config.toml
num_hidden_layers = 9
hidden_size = 448
n_experts = 16
experts_per_token = 2
d_expert = 432
d_shared_expert = 0
hidden_act = "reglu"
moe_layers = [1, 2, 3, 4, 5, 6, 7, 8]
router_score = "softmax"
normalize_top_k = false
routed_scale = 2.83
balance_loss = 0.00363
balance_bias = false
router_z_loss = 0.0001
n_groups = 8
groups_per_token = 3
init_std_router = 0.0319
lr_router = 0.000875
vocab_size = 32768
norm = "rmsnorm"
norm_eps = 1e-05
tie_word_embeddings = true
optimizer = "soap_variant"
learning_rate = 0.00164
beta1 = 0.95
beta2 = 0.99
max_grad_norm = 1.0
batch_tokens = [65536, 131072, 262144]
max_seq_len = 1024
train_tokens = 512300000
max_steps = 3769
dataset = "wikipedia_en"
Below are experts of layer 6 (counted from 0) of a mixture-of-experts language model. Rows are named gate (a neuron's input weights, with its number), up (a neuron's input weights, with its number), down (a neuron's output weights, with its number) and show model dimensions 336-391. Each number is 200 + 30 x the weight over its row's rms, rounded and kept within 0 to 999.
Before each expert's rows: "comes before" lists some tokens at least twice as common just after its tokens as in all text. This comes from a sample of Wikipedia text that the model never trained on. Tokens count by the router's weight.

# expert 10
comes before: " the", " a", " his", " this", "N", " September"
gate0,237,183,218,194,206,167,194,203,243,228,230,187,149,200,216,290,210,231,185,222,197,165,194,238,178,178,263,139,226,170,190,179,227,181,200,198,208,169,228,194,249,203,172,218,138,180,230,163,209,189,174,225,192,177,196,196
up0,134,204,229,197,205,223,249,196,182,228,247,234,208,242,162,185,178,225,242,206,199,231,197,187,217,271,134,172,184,201,209,222,202,151,194,217,190,199,218,206,194,209,206,170,263,222,211,229,214,215,213,228,196,220,189,193
down0,206,129,199,192,184,155,224,215,161,197,119,157,207,211,176,204,191,211,237,143,198,211,192,233,211,193,169,161,167,202,234,133,169,212,205,203,231,220,164,210,213,185,207,209,175,161,202,244,180,219,224,211,247,150,212,179
gate1,201,218,291,209,201,196,194,247,188,210,175,171,140,226,187,172,222,247,198,174,226,184,202,216,179,285,199,254,209,226,189,219,191,212,179,235,211,150,154,205,203,147,188,194,241,196,221,153,240,184,225,171,212,191,227,186
up1,204,208,216,252,224,203,216,98,195,230,205,176,205,217,236,190,180,243,251,182,177,211,168,239,190,234,205,235,244,139,193,213,286,228,220,190,201,178,212,172,259,223,161,213,225,263,253,220,143,198,220,156,166,188,188,223
down1,181,182,176,202,181,216,212,172,220,262,145,212,239,258,154,225,218,205,202,167,195,224,136,212,200,227,185,223,212,202,193,187,178,201,161,153,163,194,184,151,159,229,134,238,153,240,211,200,191,174,189,195,174,285,168,248
gate2,208,217,237,211,242,215,233,219,240,192,241,209,148,244,169,171,241,233,196,221,230,211,248,194,243,217,213,136,130,182,203,176,225,185,184,214,222,211,138,226,202,205,171,203,225,215,223,176,183,167,211,200,195,209,186,240
up2,165,205,199,239,203,195,197,200,260,158,211,155,228,195,216,229,196,268,170,141,232,181,168,211,181,223,195,177,194,169,215,143,212,242,231,214,174,216,247,155,222,202,194,240,161,161,201,190,177,183,175,236,175,220,165,149
down2,222,134,185,231,155,230,214,169,167,181,232,276,194,218,179,194,204,124,182,222,177,187,138,218,277,195,216,204,202,215,183,229,228,224,207,168,172,222,189,181,173,210,181,170,165,197,167,280,257,253,152,180,189,186,211,224

# expert 9
comes before: " |", " (", " ", " /", " School", " District"
gate0,148,163,200,197,152,172,144,167,228,188,206,248,180,235,202,225,246,195,180,218,225,194,217,211,221,245,199,201,195,199,204,185,269,192,164,198,218,170,217,186,282,198,215,185,230,224,224,219,152,200,209,192,130,197,202,226
up0,257,209,211,224,234,145,246,219,167,195,211,189,238,185,231,220,210,261,260,194,195,211,183,206,167,179,196,208,229,187,151,215,154,173,239,233,140,237,227,195,159,211,191,219,207,234,162,169,191,208,205,205,248,197,230,162
down0,172,191,175,198,194,234,208,183,201,128,177,188,164,199,213,240,193,168,208,226,202,167,217,200,214,183,194,187,155,173,178,137,191,176,224,250,261,222,216,170,244,182,192,212,240,230,200,203,235,231,186,213,204,209,181,220
gate1,222,221,171,176,212,183,211,191,184,157,191,165,259,193,165,148,208,144,266,248,185,204,247,195,197,239,233,254,201,209,178,201,200,235,178,229,109,229,180,173,247,213,221,210,228,211,158,227,188,197,230,227,171,264,187,201
up1,161,242,140,193,203,185,223,154,249,202,221,214,131,206,180,177,160,187,180,201,209,212,212,209,231,187,222,255,163,187,199,214,215,197,203,193,208,205,170,207,231,199,215,169,206,155,192,182,179,236,198,239,243,229,156,140
down1,160,191,164,174,211,163,168,218,237,160,223,225,235,188,215,187,202,158,215,198,212,192,188,181,180,135,142,213,258,221,233,164,116,231,209,268,191,125,175,216,180,191,193,230,197,193,178,191,180,213,230,202,149,221,236,243
gate2,281,153,250,214,199,170,242,167,185,248,189,193,195,218,208,230,184,219,248,162,207,256,230,215,164,294,220,193,199,212,196,228,232,132,246,192,213,195,188,180,226,212,179,265,186,183,220,145,215,155,235,189,235,203,225,212
up2,171,233,160,234,218,158,175,227,201,160,231,247,197,175,167,190,180,213,174,175,214,246,219,209,192,179,189,206,179,190,221,180,124,252,223,186,234,164,205,226,180,186,195,105,187,228,189,214,207,190,194,237,194,189,223,180
down2,182,192,179,167,279,193,180,197,202,214,197,184,224,178,201,177,202,233,239,220,172,210,203,190,191,261,222,187,227,233,132,232,275,185,159,209,174,208,200,147,229,243,238,221,189,194,209,216,116,232,204,239,162,197,180,183

# expert 8
comes before: " |", ")", ",", "–", ".", "%"
gate0,199,194,189,208,201,231,152,196,173,219,212,167,199,209,212,188,237,193,189,209,219,193,219,207,206,221,216,181,167,159,181,210,159,207,249,147,172,175,224,187,210,232,171,191,203,224,218,144,168,209,266,222,225,224,180,204
up0,204,213,193,242,225,189,209,179,172,182,202,182,226,107,210,224,182,203,190,188,245,170,182,230,168,155,221,181,226,242,191,138,147,138,225,183,210,143,169,180,197,213,224,151,170,184,200,200,156,183,256,196,232,215,203,196
down0,177,193,204,168,265,205,183,236,236,188,203,150,172,237,194,236,170,171,219,131,181,205,191,157,227,237,226,170,199,212,239,215,222,184,195,265,247,212,229,242,173,176,164,209,193,216,170,171,171,221,189,203,156,202,180,205
gate1,212,217,109,168,214,189,222,202,178,164,221,218,159,197,175,223,185,183,217,189,136,190,178,159,195,234,207,226,165,176,176,167,219,178,219,239,181,177,204,219,186,164,182,216,235,198,212,131,220,198,204,286,151,212,201,174
up1,202,188,227,213,209,206,188,213,192,199,160,165,250,210,266,146,223,215,220,159,260,222,203,217,191,199,212,163,186,198,241,216,207,267,230,175,231,213,187,161,191,248,209,192,156,175,198,222,211,151,177,170,230,188,227,219
down1,217,152,209,212,227,166,177,211,179,168,230,181,153,228,167,247,192,291,215,263,218,200,177,195,237,219,193,214,209,202,153,217,235,207,311,180,191,181,199,188,194,159,200,199,210,161,177,200,182,172,217,193,194,211,198,148
gate2,158,222,141,199,186,200,169,229,246,260,202,202,159,197,200,154,185,206,191,253,198,268,179,170,190,191,201,233,135,164,179,186,234,223,195,172,195,223,247,176,181,201,96,239,204,183,233,176,221,155,185,127,203,196,204,220
up2,206,176,239,184,243,214,215,194,167,182,192,194,214,214,189,205,192,187,170,202,197,160,173,216,152,213,209,212,245,195,244,205,199,189,193,205,214,166,195,189,213,184,275,162,202,231,178,225,146,241,207,238,216,166,133,166
down2,157,206,202,211,159,184,231,204,188,240,179,190,203,204,139,205,284,215,178,190,215,211,167,194,154,175,191,233,177,166,185,221,181,183,238,217,120,183,200,207,203,236,184,203,181,219,183,225,209,192,154,244,198,205,199,217

# expert 3
comes before: ",", " (", "'s", "\"", ";", " ="
gate0,158,225,163,215,243,200,225,173,211,202,180,222,178,193,183,203,208,252,226,212,216,193,252,207,225,218,205,227,215,172,265,203,203,190,131,251,183,194,187,198,178,190,207,205,191,209,195,152,191,222,181,149,225,204,190,161
up0,156,184,165,131,249,165,199,193,193,203,150,223,233,237,245,203,145,200,202,220,240,198,165,215,157,212,172,208,177,166,209,189,191,209,228,214,199,214,166,254,201,226,217,242,195,231,197,193,180,182,156,242,206,143,174,207
down0,214,183,157,204,188,199,221,134,180,208,180,181,167,192,143,241,225,246,236,169,201,222,180,187,135,145,240,143,205,228,244,227,174,263,198,206,205,174,162,177,168,164,180,161,224,229,246,198,193,130,198,174,237,260,180,155
gate1,244,176,168,263,206,168,198,148,170,155,165,212,187,196,186,214,216,204,210,186,201,196,206,214,160,167,234,158,214,151,212,207,195,173,206,172,162,169,156,218,218,275,244,191,251,256,219,252,189,170,243,136,136,183,223,183
up1,156,199,228,146,188,147,194,214,184,201,191,206,243,209,240,217,237,176,210,218,197,194,223,155,213,225,220,228,198,202,165,163,204,170,198,218,227,189,165,191,164,142,199,235,116,137,217,165,203,203,112,291,188,191,206,164
down1,194,254,178,241,199,223,302,174,206,234,211,198,150,237,180,198,209,164,188,192,192,216,160,229,143,228,177,174,253,195,215,165,182,161,216,199,190,185,163,202,180,212,190,192,202,269,182,184,180,175,216,130,179,181,240,188
gate2,253,204,207,232,156,220,168,214,252,203,188,150,188,157,171,261,205,179,178,228,214,161,172,214,188,188,199,209,187,198,204,208,233,162,214,200,198,195,184,219,172,133,203,140,240,203,169,173,259,176,167,203,211,208,186,185
up2,166,261,189,190,226,160,212,213,211,239,199,257,163,230,168,208,123,185,225,222,241,202,187,219,204,169,184,197,231,237,185,204,217,223,228,235,222,227,151,200,248,207,222,269,228,169,222,212,215,241,235,199,190,176,131,162
down2,150,219,200,189,270,184,202,211,192,204,207,177,203,217,167,185,217,220,197,171,201,158,220,178,209,201,195,178,224,179,178,193,193,243,208,243,252,180,240,205,231,211,147,160,179,171,184,215,224,193,218,131,192,202,191,214

# expert 1
comes before: ".", " of", " and", " is", "us", " are"
gate0,218,246,175,189,226,235,167,203,195,236,220,231,243,173,184,129,205,164,179,218,211,195,184,155,231,181,194,243,200,194,135,207,248,223,205,217,188,196,186,218,181,144,207,202,180,230,199,212,167,231,221,228,219,161,263,229
up0,180,215,158,212,184,190,151,200,176,291,236,168,206,186,175,182,187,239,202,176,218,253,229,145,191,193,162,198,181,216,176,192,189,216,251,216,185,186,165,163,164,189,204,236,152,192,240,202,178,194,237,185,197,200,202,162
down0,215,226,222,179,215,231,235,246,157,165,213,242,203,164,172,173,182,154,199,232,166,246,188,228,196,206,232,204,187,198,173,167,268,276,219,173,216,206,244,166,209,197,220,163,193,229,216,256,223,178,198,181,234,138,209,196
gate1,231,192,152,180,186,175,222,182,177,186,220,196,168,201,169,221,200,229,190,216,214,228,234,190,266,234,257,191,160,170,130,210,199,182,244,179,151,214,169,188,215,218,260,177,225,172,198,164,150,226,189,208,234,182,173,178
up1,202,233,256,189,175,135,143,167,174,145,186,169,191,165,135,197,188,173,182,182,195,187,221,211,220,211,191,144,167,218,228,216,230,205,207,201,198,226,195,213,253,201,214,144,168,208,212,216,144,220,193,146,221,216,195,173
down1,225,202,231,263,141,206,253,190,225,203,215,220,187,175,211,156,206,195,195,239,235,189,232,185,202,193,153,216,199,213,222,170,187,183,265,217,174,244,201,202,206,213,241,214,208,234,211,160,184,184,173,275,175,274,224,257
gate2,214,235,150,219,167,218,253,215,246,195,163,180,213,190,206,215,260,149,190,178,205,199,203,186,166,249,281,169,227,208,172,150,111,213,191,161,199,255,213,173,229,169,190,220,224,195,159,237,186,197,207,204,196,243,162,215
up2,233,184,220,214,187,190,126,206,213,261,205,166,217,186,232,235,232,180,176,239,194,225,176,155,199,198,130,259,196,205,207,219,205,214,192,200,234,193,188,182,195,163,181,159,185,203,222,190,193,200,141,153,162,219,183,207
down2,208,247,186,195,236,238,240,240,217,227,175,193,146,197,289,207,215,124,312,196,185,197,202,197,270,245,178,173,251,182,126,153,183,212,176,244,207,257,198,222,230,242,238,209,196,180,196,217,222,213,190,175,179,211,161,196

# expert 5
comes before: " of", "|", "==", " in", "The", " to"
gate0,186,199,222,174,193,221,211,196,175,197,225,221,211,205,232,193,152,261,200,184,176,189,205,179,228,204,195,250,185,221,206,274,118,215,244,220,242,181,171,190,163,215,217,187,204,211,240,189,259,230,176,174,267,160,181,195
up0,237,209,173,204,216,193,173,174,254,197,184,158,169,192,202,192,239,205,212,204,224,243,201,193,173,206,185,171,186,207,194,146,235,171,153,180,171,241,191,223,259,162,172,216,243,180,171,180,130,203,222,205,151,246,196,201
down0,229,216,199,183,207,287,150,177,212,243,190,219,220,146,148,240,217,210,234,214,200,178,197,184,155,218,209,190,205,228,134,197,199,277,162,176,213,183,231,188,214,170,221,200,164,166,211,140,222,127,221,184,251,261,209,206
gate1,189,137,192,231,169,236,234,165,176,190,190,224,194,225,186,225,216,222,181,216,220,169,204,235,136,210,175,210,216,126,262,190,181,276,225,216,176,215,211,200,229,239,202,161,179,180,175,180,181,210,198,173,198,167,191,191
up1,199,179,176,177,180,161,194,164,189,196,208,120,262,202,201,152,169,239,191,180,169,204,202,189,218,216,181,201,166,172,166,134,207,154,197,237,220,176,242,180,232,144,183,282,198,163,200,169,233,187,178,187,215,210,217,188
down1,168,212,202,242,196,257,198,192,259,165,233,175,259,186,180,161,252,217,207,171,240,236,219,212,212,224,156,199,175,159,177,154,231,202,177,225,213,243,169,216,169,204,165,192,180,237,185,286,177,224,196,205,175,200,232,192
gate2,176,194,195,214,174,188,192,250,154,210,194,167,180,213,200,206,222,189,179,124,165,218,201,224,197,156,186,202,153,228,258,164,235,208,189,202,137,244,180,232,246,234,220,202,176,209,173,182,260,231,203,219,212,211,182,191
up2,218,204,201,176,165,188,204,171,225,236,197,169,236,233,214,237,192,163,209,231,161,187,248,199,201,213,217,204,178,222,232,206,176,210,177,192,211,214,218,236,208,196,153,215,220,202,151,158,175,182,258,217,186,213,231,251
down2,205,177,194,217,217,122,198,232,163,183,216,213,243,211,142,233,226,197,151,188,209,223,180,204,220,197,168,211,192,274,198,196,209,166,175,186,231,134,232,187,192,183,227,188,189,221,208,175,217,225,174,202,185,229,217,135

# expert 13
comes before: "-", "|", ":", "=", ")", " career"
gate0,271,242,176,232,224,154,211,189,191,153,209,249,188,217,209,235,166,180,167,205,226,243,273,174,209,201,170,217,191,228,231,204,208,187,205,227,175,180,197,240,230,156,227,170,247,262,221,188,186,194,207,243,242,184,157,209
up0,202,180,231,187,215,239,215,207,204,195,153,194,167,229,226,163,211,264,214,179,201,157,216,186,204,192,207,170,151,184,207,287,196,197,258,184,176,183,208,197,174,239,245,177,202,227,234,222,172,141,179,193,205,180,157,243
down0,177,218,241,205,194,213,235,186,240,201,178,176,222,207,198,243,206,191,170,190,219,170,236,190,206,201,168,239,213,184,169,181,236,197,179,184,179,204,193,207,157,204,184,133,165,210,230,198,213,244,202,209,199,174,182,187
gate1,180,233,155,240,158,230,220,183,176,255,199,225,191,187,190,137,191,207,221,229,159,172,195,227,193,167,168,202,144,170,211,206,193,146,148,197,140,208,236,229,212,148,184,192,177,255,172,220,198,215,147,148,175,199,271,208
up1,131,192,210,141,193,179,157,139,177,206,203,177,186,219,250,188,208,182,188,184,192,281,175,252,203,193,201,224,219,176,178,271,192,222,218,202,200,163,170,236,206,240,215,200,176,195,233,227,176,254,146,263,197,201,132,230
down1,184,188,180,251,243,197,217,256,240,189,172,193,245,190,182,228,215,206,267,135,189,200,199,163,141,144,203,143,215,210,173,160,181,223,140,171,136,190,208,235,199,223,195,169,249,183,216,187,225,161,229,198,201,229,199,217
gate2,206,246,163,149,175,208,155,223,136,161,177,206,244,193,172,185,175,175,194,233,191,199,177,184,248,226,232,238,164,171,229,174,218,139,117,232,225,207,219,201,233,177,193,188,184,154,230,217,178,217,265,219,164,138,152,249
up2,202,255,226,192,212,182,192,268,282,211,227,197,257,238,204,202,217,210,191,229,182,201,237,181,263,223,176,148,177,197,153,175,186,196,237,201,204,266,202,166,217,215,104,212,171,208,205,204,211,178,159,204,204,235,240,167
down2,206,201,218,235,183,175,178,198,238,260,201,195,163,213,171,124,227,203,236,170,165,248,174,232,236,146,259,210,191,216,182,202,167,227,171,182,170,196,198,194,221,160,191,199,236,152,214,198,224,160,181,194,186,261,189,228

# expert 0
comes before: "\n", " The", " He", " In", " It", " She"
gate0,170,184,218,147,249,227,231,194,212,210,173,250,214,203,207,193,182,204,195,175,167,134,187,137,233,238,160,200,142,210,195,208,257,178,139,226,166,187,194,230,177,208,168,223,203,222,166,219,161,202,213,193,204,209,187,185
up0,208,239,189,225,188,142,189,236,193,215,249,132,161,217,207,243,196,206,174,210,237,224,225,230,192,170,235,221,181,172,205,204,196,248,200,171,254,175,174,195,220,246,211,197,176,217,241,192,207,170,228,226,214,220,191,216
down0,166,295,243,180,228,183,212,208,168,174,190,212,210,153,218,207,212,181,194,194,210,159,182,234,208,220,216,247,214,175,238,230,212,223,165,180,235,235,195,220,260,214,158,186,212,182,170,187,228,174,192,188,200,205,206,230
gate1,152,210,188,200,212,204,211,261,216,240,232,190,207,151,223,190,241,204,207,162,194,226,169,187,200,231,178,202,156,151,254,191,194,207,216,185,170,167,162,201,220,232,203,176,202,158,192,214,181,148,208,247,206,243,239,249
up1,154,196,169,210,187,242,244,273,200,217,170,204,144,214,246,183,222,247,160,161,179,213,166,240,232,239,141,189,202,163,179,211,175,127,195,216,141,184,204,191,204,186,256,141,195,206,189,173,183,164,155,183,204,165,240,217
down1,215,192,222,192,156,173,220,186,204,177,180,212,145,245,168,170,200,160,161,197,128,183,249,246,214,197,230,188,230,191,172,155,247,230,196,172,214,222,210,194,234,238,261,179,176,183,118,236,225,268,205,186,184,212,241,177
gate2,280,207,155,199,185,210,216,249,176,159,186,186,221,174,192,192,228,158,246,172,174,197,136,181,224,200,210,201,217,193,283,228,230,210,246,221,216,181,185,173,214,212,217,216,263,234,173,187,214,204,230,257,204,192,159,187
up2,162,216,191,171,235,239,166,194,222,198,210,212,228,203,192,234,147,228,197,202,244,268,226,172,194,233,194,224,269,178,193,207,200,136,237,161,228,246,188,241,157,205,216,240,183,229,189,219,207,204,225,196,234,167,159,186
down2,144,262,217,189,207,156,228,190,120,181,153,200,179,223,163,214,207,200,226,229,190,174,181,228,223,195,176,215,220,200,180,150,197,202,205,201,200,142,219,176,191,172,175,225,225,207,162,181,186,184,182,187,158,142,223,200

# expert 2
comes before: " the", " a", " to", " by", " in", " as"
gate0,221,219,177,271,207,171,221,216,213,133,196,202,184,165,166,195,192,254,267,213,193,159,280,225,171,207,211,188,230,178,226,182,237,220,162,222,189,230,209,196,182,199,237,228,228,216,193,219,240,248,222,203,176,180,224,202
up0,209,189,195,246,193,172,228,266,246,184,215,183,223,186,156,209,249,213,229,259,200,151,229,239,190,184,240,248,213,217,239,164,226,160,161,217,185,191,199,207,196,216,241,242,224,236,152,198,214,216,229,204,195,178,195,206
down0,204,167,182,219,194,157,240,262,263,208,222,209,224,204,225,185,227,223,215,237,219,209,171,152,179,144,213,221,194,210,171,262,180,207,201,235,213,227,118,163,151,129,235,211,199,187,172,181,231,204,179,225,200,247,205,183
gate1,187,179,192,216,143,231,189,178,168,181,243,208,204,157,179,205,176,217,166,185,186,118,195,245,169,230,150,171,168,196,167,224,195,158,197,200,163,198,184,198,243,204,234,227,170,171,218,203,183,208,190,171,224,248,202,232
up1,168,261,184,213,203,187,218,169,141,202,194,187,220,219,167,199,201,212,127,207,197,158,203,247,201,185,200,203,223,200,170,236,201,211,154,164,171,220,230,250,224,253,214,220,164,224,189,193,172,184,178,211,257,214,176,169
down1,243,162,207,165,231,211,239,205,186,151,195,222,208,216,172,239,254,147,171,191,219,192,219,171,219,190,154,249,225,190,225,193,225,222,179,163,221,143,170,296,211,165,189,147,200,195,173,176,199,172,180,177,219,188,211,205
gate2,145,200,171,235,158,244,165,181,232,152,162,175,209,203,150,153,236,214,206,234,204,214,179,165,214,184,176,195,177,157,227,190,234,133,166,203,143,222,165,190,173,172,202,175,165,189,159,131,219,197,187,185,203,218,181,248
up2,172,189,200,179,231,181,199,176,175,190,206,203,187,203,220,236,186,239,279,188,177,197,216,283,202,186,195,226,218,191,218,225,239,173,181,202,213,242,167,194,184,142,169,171,226,204,189,188,192,164,176,180,185,185,237,243
down2,193,192,194,191,152,204,214,184,222,204,176,169,191,245,185,195,172,236,221,225,213,207,219,225,171,219,175,220,223,186,185,207,196,185,165,197,168,195,207,163,151,273,175,203,214,203,217,188,188,181,211,218,211,192,202,215

# expert 15
comes before: " |", " ", " 0", "–", " 1", " 2"
gate0,192,176,211,172,194,190,194,253,194,146,200,168,154,186,181,174,164,178,207,136,168,148,217,181,175,175,193,154,179,202,187,235,226,191,221,160,192,252,217,182,200,201,164,205,252,219,169,205,167,134,221,211,172,216,175,230
up0,256,210,142,242,206,176,204,153,181,251,199,213,252,225,212,208,240,236,204,248,202,238,188,213,192,190,186,239,192,196,252,144,185,221,187,216,200,166,211,232,217,217,232,224,178,160,226,209,208,250,155,179,206,173,223,186
down0,238,239,183,189,199,212,180,222,215,219,221,225,257,186,171,114,220,195,193,198,204,207,160,197,220,219,199,192,219,197,178,188,222,250,164,232,166,151,240,150,191,158,207,223,132,245,208,225,201,231,158,264,252,209,205,213
gate1,190,212,225,206,221,222,211,217,197,186,203,225,163,249,241,194,177,159,215,190,261,234,191,179,207,221,226,170,263,171,247,274,219,227,183,208,186,234,175,248,246,165,234,160,212,214,170,151,175,94,220,221,164,206,169,191
up1,203,175,171,151,172,191,224,188,194,116,191,231,166,182,168,173,195,174,226,216,242,176,177,202,197,173,273,182,170,189,198,234,181,150,195,173,193,180,199,193,186,173,224,231,200,209,260,252,237,242,207,212,216,245,208,240
down1,250,270,217,156,227,213,225,168,211,162,219,189,167,212,160,188,184,237,205,182,191,246,183,219,141,195,197,225,162,209,223,176,211,192,214,169,186,162,148,191,194,181,247,221,232,205,229,234,201,231,205,223,168,172,222,197
gate2,202,202,243,231,176,122,195,218,193,195,146,181,186,247,256,264,179,210,188,183,188,131,251,200,206,202,234,181,192,227,224,200,181,217,232,260,194,160,238,202,216,188,199,221,157,205,171,188,175,188,203,187,213,218,196,209
up2,192,166,183,227,215,182,175,208,184,193,149,215,212,221,185,229,160,214,232,200,234,200,218,215,191,170,231,203,204,224,197,239,182,242,209,205,139,173,262,170,202,169,208,208,189,209,225,228,174,181,245,164,215,185,189,210
down2,220,250,188,154,214,152,198,171,202,182,215,225,168,253,202,198,242,144,214,241,190,243,207,195,170,175,179,187,199,240,204,187,182,178,150,224,225,198,181,210,167,186,182,174,217,218,206,128,214,164,182,201,172,223,224,226